config = dict(
    n_layer=13,
    d_model=320,
    n_experts=32,
    experts_per_token=2,
    d_expert=160,
    d_shared_expert=256,
    activation='squared_relu',
    moe_layers=[0, 1, 2, 3, 4, 5, 6, 7, 8, 9, 10, 11, 12],
    router_score='softmax',
    normalize_top_k=True,
    routed_scale=1.0,
    balance_loss=0.00426,
    balance_bias=False,
    init_std_router=0.0196,
    lr_router=0.000482,
    vocab_size=16384,
    norm='layernorm',
    norm_eps=1e-06,
    tie_embeddings=True,
    optimizer='adamw',
    lr=0.00108,
    beta1=0.9,
    beta2=0.98,
    batch_tokens=[32768, 65536],
    seq_len=1024,
    train_tokens=456000000,
    steps=9874,
    dataset='wikipedia_en',
)
Below are experts of layer 3 (counted from 0) of a mixture-of-experts language model. Rows are named router (the router's row for the expert), up (a neuron's input weights, with its number), down (a neuron's output weights, with its number) and show model dimensions 120-159. Each number is 128 + 24 x the weight over its row's rms, rounded and kept within 0 to 255. Numbers have three digits each.
After each expert's rows: "mostly gets" lists some tokens that are sent to it at least half of the time. This comes from a sample of Wikipedia text that the model never trained on.

# expert 8
router:159108136157152097154160108093101151119170109152118132196135104103159097128078103106138109135121165134135144089140143111
up0:125114110146175147103126139122159109100138156144152099153105148136097138112101103128119110123134133116128099092173117117
down0:163124105119135116162093159142150175121146122126114127122136136126151109101095105125131136124125132112119174128176129161
up1:118121116105175155146106118105074109146109122109104146155102159155146148085149166171119098145074088156159166139141115156
down1:102143147135153158134132134166140139109131161154088112085081130128150136129118177090136083146104123116171125138116141144
up2:105140123141152132124100102126133133132097121119108140127184104124155083140146123089170118112124113117145127151138126111
down2:111109128173154100129063102122101108156142126132116113144205129102119163135139105077144104136088086164145152158143103066
up3:129116114109094139134133148128119081098171161141117142126119125127128086079163140131149161133126154122127115153105085103
down3:129148124114107136141129110113160114126120169117125138130190100133143134099145126119124153139171145183131105112160179113
up4:107090150152109103133168141184167120158159123161092166146113130073124118155121100119159122167112144082139129116149140149
down4:108074099124173153129096141162130098105074171161167139178110130089136161137125108156076097099186101138132135137081129147
up5:145107099104084105123147186130123121168154173119138089156146088119147092132129104165120134123113144100096119148148140136
down5:074134104120120139145131121138138130123115133144150118158126150141061133115131095131133101116129148172094106150088109109
up6:110102129091129163158105085127124135135127127086147106109113130105148143110080126142115102115100102182101158136122136103
down6:102156174095127161147139090106164093107143094093126126082109146136133148112146161105143141119107084125154147124095134150
up7:139123102150121090131157139141121101086092129149142119122191113122131115120172121136152117121132111130109118162175162144
down7:124133141125159140158145138122133138060093151158109132103192137126109166170134089129160110125116138133104146146135150092
mostly gets: " has", " had", " have", " left", " make", " having"

# expert 23
router:125186162111075132095173116152106144130170146088119147121149122159120115098168123138110103148132123134110099114096155118
up4:131123136132096119104080097174087108127115137126107104126126122137142152128169141138128119151130092107088152147133130069
down4:117090083110143093143120122147120152117142152157130159154157089151160071125148134134175109114113115086142145128098117098
up5:094098114121116166133140176134127143098149118105147129105063135123120133090118059097140130147142056177121175137115143133
down5:134120142152130152110158094119137102115158148127160111126070169100140139123094150138099146122150151150173177152142083108
up6:120110123109118138116154126140120090138131089157114167112126153146125105108102165156121120108158053149131115131099122112
down6:115173145132129121141132138095160091121093090136138132076147128142148141139131109125109162117109096139134118141107117137
up7:129119072132118146143115132140121165158127110116128107126134167123117125107141122131164144140162121133171139107121144139
down7:173114072111099120142161126099158088092154148136148125101132103135149127115127117104157146133142149125114108155093149133
up8:121122126136143141119181139117118137162112137173154148178145132150138103114108126134148119114073096133131095141136123107
down8:140134163168143127163119164145093092147129119176146137147151120158134159127128167120184104134111163117106130149101111099
up9:103146114120192190089145134122130146198131106118088162146154140155155142118145125180128127135125100122124101154146140098
down9:148158166113116138121113105131138155149109141114117142138165186142141166152161123116142138106118146126139142118171099129
up10:173123091105156165124151104109149120158111117174100157163135107116124142143137130107146151143184131134142111131116144156
down10:132146070129161144123166079073099107154098086134132122057138095132093119107099116163140136138125106142120139098115107133
up11:088084125101113111136088125148138101102108147169097151139071146118136117130168129127137135146123140110075158151145084098
down11:131083152108090149129093137131128130175107115113150133129158122132130146158105134103115128128170119113113104130174143157
mostly gets: " development", " service", " Report", " director", " research", " role"

# expert 6
router:146175110199078118116088141175130105160127117106101149120105113152110126126132135137155153149136144134105118129168124141
up0:098135093149117116154137100168141167105164082061126135110090098119111102095080113144137122111095130097138153148096125142
down0:141118143138163136150113099113128063132148163108150118108125123120122116152141097122122104122146133123130115127127133131
up1:108120072136116125132205127122171113105131141124137126103078100110144125110119114152172128123148098099095148114120138119
down1:104132070098164126123131204112112107120091102148146139134123101127160140172115141128134126150127094097162134127172092200
up2:185122107071114162101166144114150090091139113123110110125151108120147155122156115145171105113153104156132135161141125143
down2:120096121121183152128137133113152147060142165116200126137106147113141160123165135125151135172144162127118121119137110149
up3:083133096119088132149107097131134147102169117103151120112134145106121128121137114094088153115096147112093124182142119122
down3:107104147110130115111129144067129145103176107119155149139092149119144122128159118104138125121095158140144128142147198142
up4:143117129102093159132120136135117153142176146099122105090126153085130156128121169185125150120186154102091127134134123132
down4:169153087129159110134150133119105176155110147111126095174128109144153166145139072140133125145139079118148132099096150088
up5:139132104104133127133136131095182158098163123142147117120087156138111168123149128148119171144114099130139133134156107110
down5:125132108134108158082106151167153132169135090127130202122068162147131127196147102145119127094109114127142138113126130122
up6:137153101160130098073181102137118132145139159146113152137109080133155096046137132130128134097129121121127109073146092089
down6:101135123137132119132131121113135107168160163100139148137120133104126115134096180140144136126118112123126143115107080160
up7:132124108158150179107135133167144126138106127117119149168134094106146123123107124134178087089089105145134145144105116130
down7:168111104126109127115111097084142155091147097125141100136131137152117159144140128129072083136128116118141166093137131125
mostly gets: " medal", " sw", "ways", " Bronze", " sk", " sh"

# expert 27
router:135150144125102096131144124129131142124117160148146131107091079081079103150098166110145098111109162148135103104145138100
up4:115159131127128146129124150159125122147125127146090113117110162086093119098169099149139107145126134130106119101097167108
down4:112166188146143178115119107165156174174085121161138139122112115154082149124110123103093148120102137147169113126123126164
up5:164159122113113150163120162119147118160155166145102101141113131101103097134148133092066185134102148165035116116128136115
down5:169141125149141148115116134161150128146132128132096135159120126120099118143107128135119111121078107135073100117155101138
up6:118137093114156159151125118134154101134102097166104147138106152092152122122171127139106131173143126113082142161146131102
down6:165142148156150142149112134106184135146119102096118070149134136113143156145122148133108159102137127097118122135123123096
up7:114132116117123089152114150173100087141123112110116141115142141116185129115137106144142113134150110118127089105091101113
down7:153142115160114146133156137113113106081144116124160106139143140170175153144084112131098085131122143136108035108076177162
up8:090102114129126122114139114161106130124164133155125115154090139162135124122130144103183079134117122151117144137064131115
down8:122174146114121133107097128139162114154109101121129103131112122105103130158117139095144118103097154108129118141122121116
up9:125121084086123141129129177135143112093160065133095132124085113117104144119128131155112130111135110130135102130068148110
down9:085155122100092098142127105180121095133155139138108159115152147160085128103122150105100074150136130130118131134104160185
up10:156136109177103099121090103159131096132122127118159102152192130121132131136133140117114125106136117115143111121142125107
down10:135091085124128124126154110138151106135138120150137152089102138121180103141130150151150140120111131123166122096098090173
up11:148161114116119107141077110133136100167129154148081119121121151102124116127118117109134121072119145145096115122126166105
down11:162192100100155145134092102100151114149134148139087129113094163116123140121116156118166150133135161157104138102125134123
mostly gets: " there", "arg", " Reg", " There", " mod", " Count"

# expert 1
router:139138129128155141132173140107136152131132125125159141108156114108150120117122155098125116140142147121169075152174159128
up4:103143115165132141085126145102135132137126124197122141151131108137124115115140103093163139087102121157134133162136120102
down4:124105196143189153111109110101157116102131143079136137143132130142134105143134113116084121094151161126154147099126143128
up5:113153091079105147123135098164115152120143087105129118128114095138134139138174147156124105138129140147119132119098085100
down5:102117099109166134156107143122122160144089110148140147117151139173138115128099077113147123113120133148164126105181074103
up6:131099142146105141154123095119150152148128146123115098110167110141126119110121105132136097154127122097130121137119120113
down6:139129112122138085130111111093134115156099137124156151120084133140119165165120129113148106159153124136143158171135121138
up7:088126119156156101144124118131103159117126124138115132124107114083178155122196118134188148142140128170078120162098134096
down7:128137111126170108128129123085148149117154115126111152139127122092134132131116119132136134132123086161102145154119148123
up8:128107122108115138156121139101105149140142101112087122144138142165144126116156119143184132109159088183122171151124165114
down8:138129115109114091144146125109174160132059122167112115104117143115152110094155079148130158117079136170095085122135141131
up9:132064113140136106134125124149131125111130089086147131160141146140127158137122104173172130127083109137134123118123125089
down9:131099136118083148116131119179136083133051119110096165162094102151125136126137124103146156132111125110111108117100113109
up10:116102123097132106100167152140112083127124149166144134169081109077126108107132098134133137124111123101140108148117073129
down10:113126112120152115135122130176132105104112122123186140122121134142143132152172089131105159146102141152110088130145133117
up11:129110102095168189161150134130093152125142072155113065160133158091164115125059126100121182121118088162107138141089082077
down11:118102168147140096134129149158166105132116148155120112131127138118113141113134113118154150077134118130167113166138145112
mostly gets: " Red", " Sam", " Great", " Sp", " Pan", " Middle"

# expert 26
router:152097145074150156133122147097108138125177128097161111151137115135105150169113145147110153137169109111165109094158131097
up4:132137132139145089097132140102103120124166141134140110133173109165153142153158097113134114118129133148165127121131127096
down4:132165118159153127148169138141127093088122136151099151115145181141161083136124112142142091089118093143154139102146119147
up5:115144121123114153148145151118120130132111140106139153119104149109167142144137144180120127129134158138110086121127119101
down5:152147145079133114102150166078134120078149122148150118124129126170110122170076138156120115117118154124150110101125105157
up6:160079112118091156137073159109111114143130125116149175133128126123133117114128111136093130158133106106145141109136168074
down6:140125113132117119117114117071145161113102122112127111095158089115123094104143119121149132080146131106124136110157072150
up7:125098126121099137151114127147125124105134118126138153121147111161134156158120171147097156153151096160116170149116131107
down7:154128131165157135171171156149098087167138131107174116114117124102123136126147087161106180111157109131159141113116135144
up8:064159082115114150170109100138133110102150113102124113138112116101159109106118152166137111144152103084155137151134105120
down8:065110155141161113111156124091162160116125174143104140124143092131114166107147127139163104142139142131129165099120100127
up9:126115125142122120150097107121129149153127143118123142142154122132108120148126123108109099140124134124126139116169142143
down9:099090108145131156132112151177130132146117154157147063091148120145155165158112114122120143092122138163158078126128121116
up10:152121136125139091123122155202124119139118095144150110147135118048114136057140146152170124136135157097122125149147088134
down10:146157115146126080105106125121173123144113163090113073127161108134097158136119144122138123150109133102097165097098118099
up11:135102077120105165125156106112135112122123097157123111109197156148108144087152115153093133136128129149151101148102113088
down11:121151122114097146128152173136116139110142178153068094124100102117112115108113133133155144116135151120137144143105156112
mostly gets: "gor", "err", "ann", "vis", "|", " Africa"

# expert 15
router:123127140185163158142108133148123089142115105129097106127179146162141133145089105143121161111122117126134152138147113145
up4:137164103137134132145153118108175133141124132129133114134110096124139142146102097111143124131090132171146116167105109157
down4:132145068124075146142172144150094106110134124144106140166130071156165133139094105144142121130067170117177094135179117142
up5:118098105130093101139133127135107120133112140185101117129096137134085099130113152081105161107085131114132095136094148099
down5:108093136130141138109166148129174128142093131171146121117136155143094110134123113151116183110162126133119153159145151156
up6:132135135123150134138122107152065118158123150115109135168112146138107101118141144151122131095106155120091086141138154099
down6:096116134100139083131157145153157122128114118125149132097085139164112138127144176122146115162100100116119163099107081098
up7:086129121155100105100119122201150126112134146100121139151120139130100125100110136135154137099118127137124124112109130085
down7:153117165104119157074097171125092126107117145121113111150119147150113120103136123132158140120114094140134124150175128143
up8:131140132094133130087134117103139126123102121116141159126145117088124114105117152102110153123150091088124142107114143121
down8:167148148111154123124112164156089187112122114152099142135169133146137119149124133154141146114166137114094116142101130158
up9:100141139132092168154142089154127114165149121142148143117163116130086142139110152204125077127134131110109076128147132127
down9:114138130114100112135163093136148155129139134078110139130117126157121148124062145137132108145108139093093132139152104116
up10:133060149101118120120115144139158145082111134102138145094143073117105155125120102103121096132140147133099128142109109132
down10:093171155130107166096134119123104143121164091158100121159095156145130118119158162137084121122159144128097126136089122139
up11:148133090128124135088181137133125144143145115147107152145134105107162129148115168116125126173103120118110164079092127147
down11:121107122120149102127113104081124072121180118124156150124127122106131092141142128149163121165152092090119148100094126171
mostly gets: "-", " well", " largest", " main", " ground", "  "

# expert 16
router:111112120110138144118106115148157143119120133115124089187135154106106162127131163125108172197122159086164158147165136087
up4:153161142125128104103145136150164123144115134135141124166137052110150159130108063120157143111098141137121069148105099085
down4:155130178149118139147103147148110134148116125116131155141131187137132132124122148140101129127159121170128067097109147174
up5:131104147139109167119146119106129134113104152126120115177142148115143115131161141141139104135102121168128139127127128077
down5:158134150117107164130135107117172126127171136145117098109137147156109116163129089090131125140148142078154121098175073110
up6:142144105104098111091161152122150089131149113116116126112165136127139151149122147124121118102128116155154079094147080086
down6:128095089144084107136113135120169161148092117163130138133174159113133159103123086150129107154118105086128174128094121138
up7:110095136185143183139129101129131104150110092163121124181135123137132118121120101136169109129140136125122107139090138115
down7:112110131098119083087127128146163160158100100154117137115128141138182138117083111138126107119097111137093153093145086132
up8:083061117147103089115147101128161071118106155111122107132139164108113130133141128134181131096125098099123126124063117112
down8:099104109121124108150125120131132155094112135113175158084140143116140138123074125110141126129133139153082108083137096133
up9:101088146122135161142098140126137117113125111127174139168115097102147147131135112155172097139113151104133121179132147125
down9:146118105111119093151126128088102098110140143142097128125129102074131148152119114143112138130152117162093127117138097149
up10:135133121142111170077186118062177087146127128154108114157095182110119116111121138151092166156117137135159084149141109077
down10:122139096125147091119153167136145132119116130147088144103143100128153118139116110135168144095098188133185099119152123113
up11:153057128114136136146108161159149119118155092118141111145116118153118117107151108134120126113105110094088126155110085129
down11:138141162141118135145130095160129133106131119096149135096095156107132143135126153132156174127159117120117165110106181094
mostly gets: " States", " Kingdom", " |", "itor", ";", "bit"

# expert 9
router:098084095096110120133155153118154106167151127122145163124119149109138129141164120171128109093148105164115142120128096165
up0:113130118092086117146098144148153141139110116147148149173172120124100141136131076087138162098126077116109144138127117113
down0:138112157097154098146106119093123106122125144120135132129093125134132124112122130128161145110157121138144135106132119159
up1:118109114112135161144143137133126138110100101145135162114137118139108084136149113136149160130147158130121098108116122125
down1:083119083143117175125106167090137086091105107121159111179131132120102086131113115108152133123128164132144144132133114108
up2:099123110122108151114140161149130124111143141153120179089138119135117077109124134147179139108125140143123150154125110149
down2:117093180138077156142168082120122127125173152134140116125115116139132148120171107152161157125157114130142144111154125107
up3:117122094117090124125197157128136072098110131130127100136114115110158121172130133127108128161120104137161152112086101108
down3:143171136118096112133096151161126121117136163132109119128134140144109103125134096137135139162086159120145102140140123143
up4:177129121072145110145125191151094123144145135129139141134133084134109153114114135152088110125152127124093112143085168064
down4:140161135139151094139120108163143098129130136129151139148132119120133139161139167139153140118143116121119108147126147088
up5:112124125122120198157127119123110137126084124140131135129176108121109154140110084133140147126145114126127123126081074123
down5:143147099155094123174096146117133113137148127110109131141107158122140154147130101113139105130119130122118169132098129073
up6:102118143080141133098118091133113084130111102115121099088150138136147161096086105122136125116131093147138174185106098084
down6:121105134089126120178138143111105103130102099131147079125160138101172135142156123086115126158101086137144148139106067156
up7:114160097147130138114136141143185074127093152171107106116176095088095104072118128118099094132146147148144123127087091148
down7:092110146122161137160103138138091150112041129098118176141120099158108120134156122137173142130107135103138103119123071140
mostly gets: " began", " announced", " received", " led", " wrote", " joined"

# expert 10
router:138123126141111156156150127127134140149127098129099172068111129109170096106116132174118119094120106117132142166137176140
up0:181135089154097137150149163139170128199166099165113104138148124091120151137123171156125154132115091137077147150108133138
down0:151099100135185114137143110103142101134138090154118105138079127105140151149106116119130120167120126104107144151132129124
up1:153178144132156104114093119111133104135087085144151117172160135148150147115137164136115106170109125139151119150129107137
down1:131151191120133097119184145147150081141120136135137112191141095139126095102090077130137126124169148110120088119124145119
up2:115088128139174133120128093129093132116107150109131150140111139158126105101119126180118143162096081182144129114107133111
down2:117152082172112113170097100149133145160111161144140140131097134136139145157147153108153141118147142109102112116165145145
up3:114082135156108116147129106150160143167111126123171148160116160117073137101139096167128155127099159121099134085084143114
down3:116170090144112131136084138103102133167139111143151142084124101145103158114133141140135118130110134111175108120162123121
up4:136124122110133120152135128105107122119125119140102126134129131111127129061121113135143162137130103089125128142112131090
down4:110090094154131129112136149124082170105140133101108085125141153113154100171122170124110114094129129120165132104115118166
up5:134138120096098168063151156125115124115158111154150141138134146140105158126125179110109127122147153117105130137144122122
down5:098135097130165112119118137073107142109166093121113150105161174168134116148124115127131114085113164157135171150176073135
up6:111128127131088127075113136117138122111100137114182107134119116115123119142134137077134080145121144150097093100167096129
down6:124109118129094145165106130107106121110144153116108083138111104117090133123123132114124170164130108134103136119140091143
up7:125131129121126126129102114134098143144134126097128124141127120147119141148156136133123127125143102135095140147151116102
down7:188153096137131143164136082167109136122170139056128104087159144157190117108115111132078119153162135080143099142120128162
mostly gets: "Z", "L", "hr", "wan", " Francisco", "H"

# expert 12
router:123137129143132141136172104123138102137171146181167145127148104143131134093144110150092126137140141138122133125107162133
up0:127129071130139131157109166119136166131123107135172125128160103109165139128134130077159102106106124124143159131135134147
down0:157111111121117136133118090095124153146127125108121120148131126102164134189092090112116131167109108093152106118114124159
up1:122091123159102124108126140131126124118164126143129159175132113138128097075141092135133087136153146108131185117091133048
down1:127072241088125120081093169089148103134151113143140108129105102145120103116127124127155135135175101119171122124123107111
up2:152116141112159137116145132167113115128099141104119131121124133104168125146167157109123129114092118138122175138103150106
down2:123120132136136148140132160127097130150134153142156125158113145106165123138114095124133092135131157135151134118147148092
up3:135147127109129143129153160147111101129153089123122100167139093114154129144097125100129098147118126110119163132091116143
down3:118087122139131123121164159175114087125115114127078111112132149130115154084139066110136142150108130103132152113107136147
up4:136142107130139117096127110149149150110120134114130184122106137081111160112135133101116155091112099105142161100115119132
down4:117107143085111143098146142045137112108124153147131136113127114149106144145119118107149129128120133121110119111152142182
up5:123098124124120170110118120206127078157162114166099114132165124128131106112126072077145111150108124133099152122092135122
down5:110100146118138142134097098136117137162154148099087154146150124139154124152128103130175147164132157094082115106089119116
up6:098103106127114152152105175141109107147101117144094146107163177095121168159138120127118093100119150084091118119143140129
down6:076147157122089136120094130145088135110126118146162102125070124122161179150117159153151098160128125189135074132121161152
up7:145099133108131142120137179108103120121133161125114118137113095133164140130147113138118126099076145104122141155101097116
down7:141113168161119117123171091183112137161107151153138137135132084158116114115121132074136127126131112084090131132085100158
mostly gets: " Japan", " Australia", " France", " Germany", " India", " China"

# expert 24
router:180139089090112182088192135146112179104142124159105149107154126153121145126134092125114103185113115133155150127094102137
up4:119134160134063129126134119120112123119139151104120130157143112150133097142167123118145104114128158119103126161110152126
down4:132142132155145146138138127173135154132121122156103157138113104107129100171093068089156115132153108130126152148100125127
up5:122112136100120107134114138144178133114154104107129114176101138087157107125170118103122137104105117116143138178162089130
down5:070090103112116122122116131144148129087158211165085145145140145131122139169136110107139130118160136143132146114109083121
up6:089112147119175124099145146149174134135107136136145107146162128139110099115109144141116106121101128176101108108132103116
down6:108130191091141088151143101144137138137146083131119130150128083123137146073133134102137152144143152123137127107152138154
up7:125141139167126132083102122163136114143162106132120146178133133135145138124094142119137114130104136155132128161110107144
down7:087103146139136084140103096149132179101145134154105159145117149122114128115118066151129079141151105139111152099143127100
up8:124083121106157152134119133083131104143117147114153134096160162139138105122175123098101146138157154122146134129167162080
down8:128130116133153128149142124118112111171150092145086141111153111153152118135183125170166104161113128127070103107148151144
up9:125138146158119150174158114201156131142108109140116091134134132137119171099154125126116134099150139145124132154111129104
down9:104136103128137114084110140128134110126174112133127147139158150092123103134107098082113147103138092130091105136121142124
up10:099109135123133149153113120125124128142112121125117143132164155143146146131125145109115146094143101113088111127167129121
down10:108086078094151127092127167134178111136123095083098127099125110122125127084143090131126099137126125131101148131125113110
up11:105102124136103120131140115081123119110121150134092134129124139155133159146116139119135129123118171113111121113107125056
down11:140179114156104101133123134123126154184143118127060131136126131158111135101108124149184078143110147115116143109129122103
mostly gets: "1", "2", "9"

# expert 3
router:114148089118081129081150138119121118080114090150148092152145104168131141121136103122095135102140094109111095114157137144
up4:104127122095125105128148126143161114117091115136157124105150131063157131105128128136144156123161138103143074170131135077
down4:138152137121146119154155150168140137137137151126141152155145148111114094132116088101112134112102154130078153154156112106
up5:126136134170107116113125143128120087125152106123142153197138175128136119129149115169144149124120101170143170122142121143
down5:118127167113103088123106151157139126110153147125138137111122116122153096120104196141089184146119103125120086162142175113
up6:141131103111106103121138122135167101167135127162144118124111145107099130123141140089163156099117147128123100097123136139
down6:124164140125116105182153136122106120132170142136161110155123137137141111110146079109146139111127118089120079161122133116
up7:125172132123088088147133139114098164133168140172131134122178114070124119101163157086109149121122131084105131109137072134
down7:119151197137158136094117111154125113137151174129135133162139142092105141131152154137147102098113139147140136107125122156
up8:132136106115113161131127155165132122117136102096143166135145134124130116116120127162126104166147116098106148107094100106
down8:107139099149125105163117122145132102123135117111134134113138121122135133143105111099165135104135134143111123113109151182
up9:147172085102136150155138126138120139100129138155141155158154126119161098101143138126134140124084112074117151102129095137
down9:127089118095120139163112132122120135121073076116129102120162124119106114118078092166151102143157147145143142135121129126
up10:085052116160173150144093111155142088138140149080100115136121128121167134139122132126147154132156112107088171128138105125
down10:147130120178138136089105076094153110164126097131136159132098136165168141159147083117129095142145143158108151143086144137
up11:125114122121149112137123107108113165107124170164102103103137112108188123093101125152099133140096147148081096138151125115
down11:127148123145099147102082108155169154185128138126117109082100129084119153139099123151108149158099168119119167114089144128
mostly gets: "%", " people", " million", " any", " League", " what"

# expert 7
router:142116115124115106127100163123084113128143134119117141122122135144139135155130138107125113065123150149130084140167149127
up0:109116130113113135084134095149166098173113137149133109100121112136111115103200123137134136153130153147122096125167150152
down0:115115121135177115163113149146150138066150113128116158156090148100134101105162076184111106148139160158119157137115140119
up1:098121069131180148130140121133141113132137148093127150123178146148077160056142134101120096116176124089144151099105111142
down1:110121167125111119122152097137175116132151128086102118122123140145118168143142149177141104080145134174127112137106145082
up2:142133168158116167109124082170189083094077146093161148094140136110113105128128145126150082165115099109157128111156102140
down2:118115091137116173146111137169133122173120165126112102094121121117115161153146132152155118151146127139139096074112123134
up3:138117142096141143093114161126150099165135121109173108119134114169156157128080083115112129166143144137150116140132118099
down3:150117111134122106130120162120144160110156088089169152142108128099161134126115122122132110147149089119113122138163082127
up4:135142138147168157102093079120141103153113109143118175126120150147137141145132152082166126112129116117136155156072100130
down4:122120109142107135144151150150114130142154148137114096093117138115141132156103116099127141096137147132103134165111130081
up5:156081079150157150105144128149141093147103144146120122147108161134116116075116103146126172157148088096129137153138105131
down5:158139060154113108130120109129149116121116099122134136122112095136144112144109172115127130146150147130133079155132166142
up6:141095107138133122145092129167158088071130169159159102083134143122118139149100118139114156131137140131129138160080112089
down6:145142120117105155113164105159146099137123179121156152122134151115134134117157135095072089155106141171104140114108124150
up7:117105108134111177143117130109126121065127098132086172131145105133118143119218077150083165106154098165121102153151138098
down7:137150116081141147140117111099120126110123149088121107151101119092128144130085085156126088143122122128146110144078142131
mostly gets: " inter", " sc", " cat", " prot", " ex", " dec"

# expert 14
router:107072146110122105098115089143115103082085112138125131120103156112192147144089139164173134184130136118165180140129099112
up4:095099131135102118120143144133151138093144145124174079131100143126092146123129121113106140155145136141112098099155134099
down4:136119110161150141128148134096057151144151159128131112154132092128109110134126084137090111129150138112152130095155146124
up5:123111138157129127114106120151170134112117141122121093060103107098046136111125164161088142134143123172077134097161113145
down5:189117101175129131142092124106142125122097138125131101107131138139166122121119160144106130128117165123140110106151168121
up6:098099099125123157142103132095107117125165126152157108143119132101162128137161132123087169134110126096117159168136168095
down6:118118112117145131112106118117105116138123083144146106130131146126120101190120132144129109124158124096084115096171146128
up7:138185117108136133147135106121131117126109139118142096176116124129118126095147138119163144110132145138102106181131119152
down7:113143127088153168143082091113053151106142140096093096135111140119117126139136146124108124139109154164102149126128139130
up8:175153150142142132110138134175162138141136114145160112163109127165072144099140136144109149132212064135142131108136111140
down8:139121157085150136153103091105098140157158165121124154162117168114118115147140100147133152134116124109147136092148148147
up9:129160120172135106149121150094126169141128098099125113111135123101150120131109108145131082148117152149131085136123092169
down9:151156150164105138110113141122100118131138137111108155063158153140114154115090152148080121154138121121144151147084135181
up10:091129144150119097143109117145124129089131131109178139179128139160118130115128114104139140131099160134103093123119137119
down10:093107176125130121163100107132104168151110133097144135094143138172120158169134146128148114172118110128126105145108135108
up11:190137116166152138172193155099115104140158153128094100130146128123138136085114120124148137131156109130129147164166120142
down11:156146203100125151126123115153131127149125112160106111126116160155091079113129177137096166124145147129132157101152138163
mostly gets: " \"", " the", " in", "The", " this", " into"

# expert 2
router:124086146097126113158098159082174143101177121109121123134130143157132158113111136128135090105150122137131131164127145150
up4:105122120158165116139181120131106142141121161113120124106127148137158115107138111128164125127127120172108133105134105150
down4:144144124130157142131109140147126154118099115145169143140150090137147139147141143103105129138112134134127127143165155115
up5:144139126115107101131116171138149094120112133131094115125133106113079128156126141136144066169213096101108146154161113126
down5:192109118105133130092134117121116158089115074139096129135101188134086117152118148112112091148100134139162122172114119120
up6:146108130123165096138106139152123078093128137147170106169151153098115141148125118083156138120134148110097106148091132092
down6:115085105143134189091173142141146085123066104112122104116126136153114068096110117145118185110137097096156127075139056141
up7:158128113141132158129138078128076123164098084105119095127128151160160180156170136119170143098146132126144122174113154137
down7:105084061136124166146107127127124102159082117137105108125131155122133160129156167123124134172156102109169122135150158138
up8:123114142165156154080110171156118083130108120110149123158169123114141148165142112135121072105128146164151088139170104079
down8:101089142134131143137118116119086156112117110122125168123127150106144132147161105125129107133127179158145125110135126119
up9:175132097165132104131125085121102163139096124141175141110124159110150146097153099103090122106113109108100087148159150127
down9:157109110138123138161105146119163126120109102115114145157132117154154151127137072136118138154140155138154125135122108115
up10:135108135102105151136116135126127164133110101106118122175131155130157150153120119146127085130170127164087106115110148087
down10:099146164132101148138119135141136106144127154150104180109135152167129134126168129117088112130109128122137126140104115152
up11:089129142148133123120106125153146091113115106105112104143166131135156105134151120089126117115126181118087088114154090095
down11:119158149127127132079152131133132107133139127119119124094184128131162135110149113170113139152138176119162081086144088126
mostly gets: " During", " After", "After", " While", " census", " century"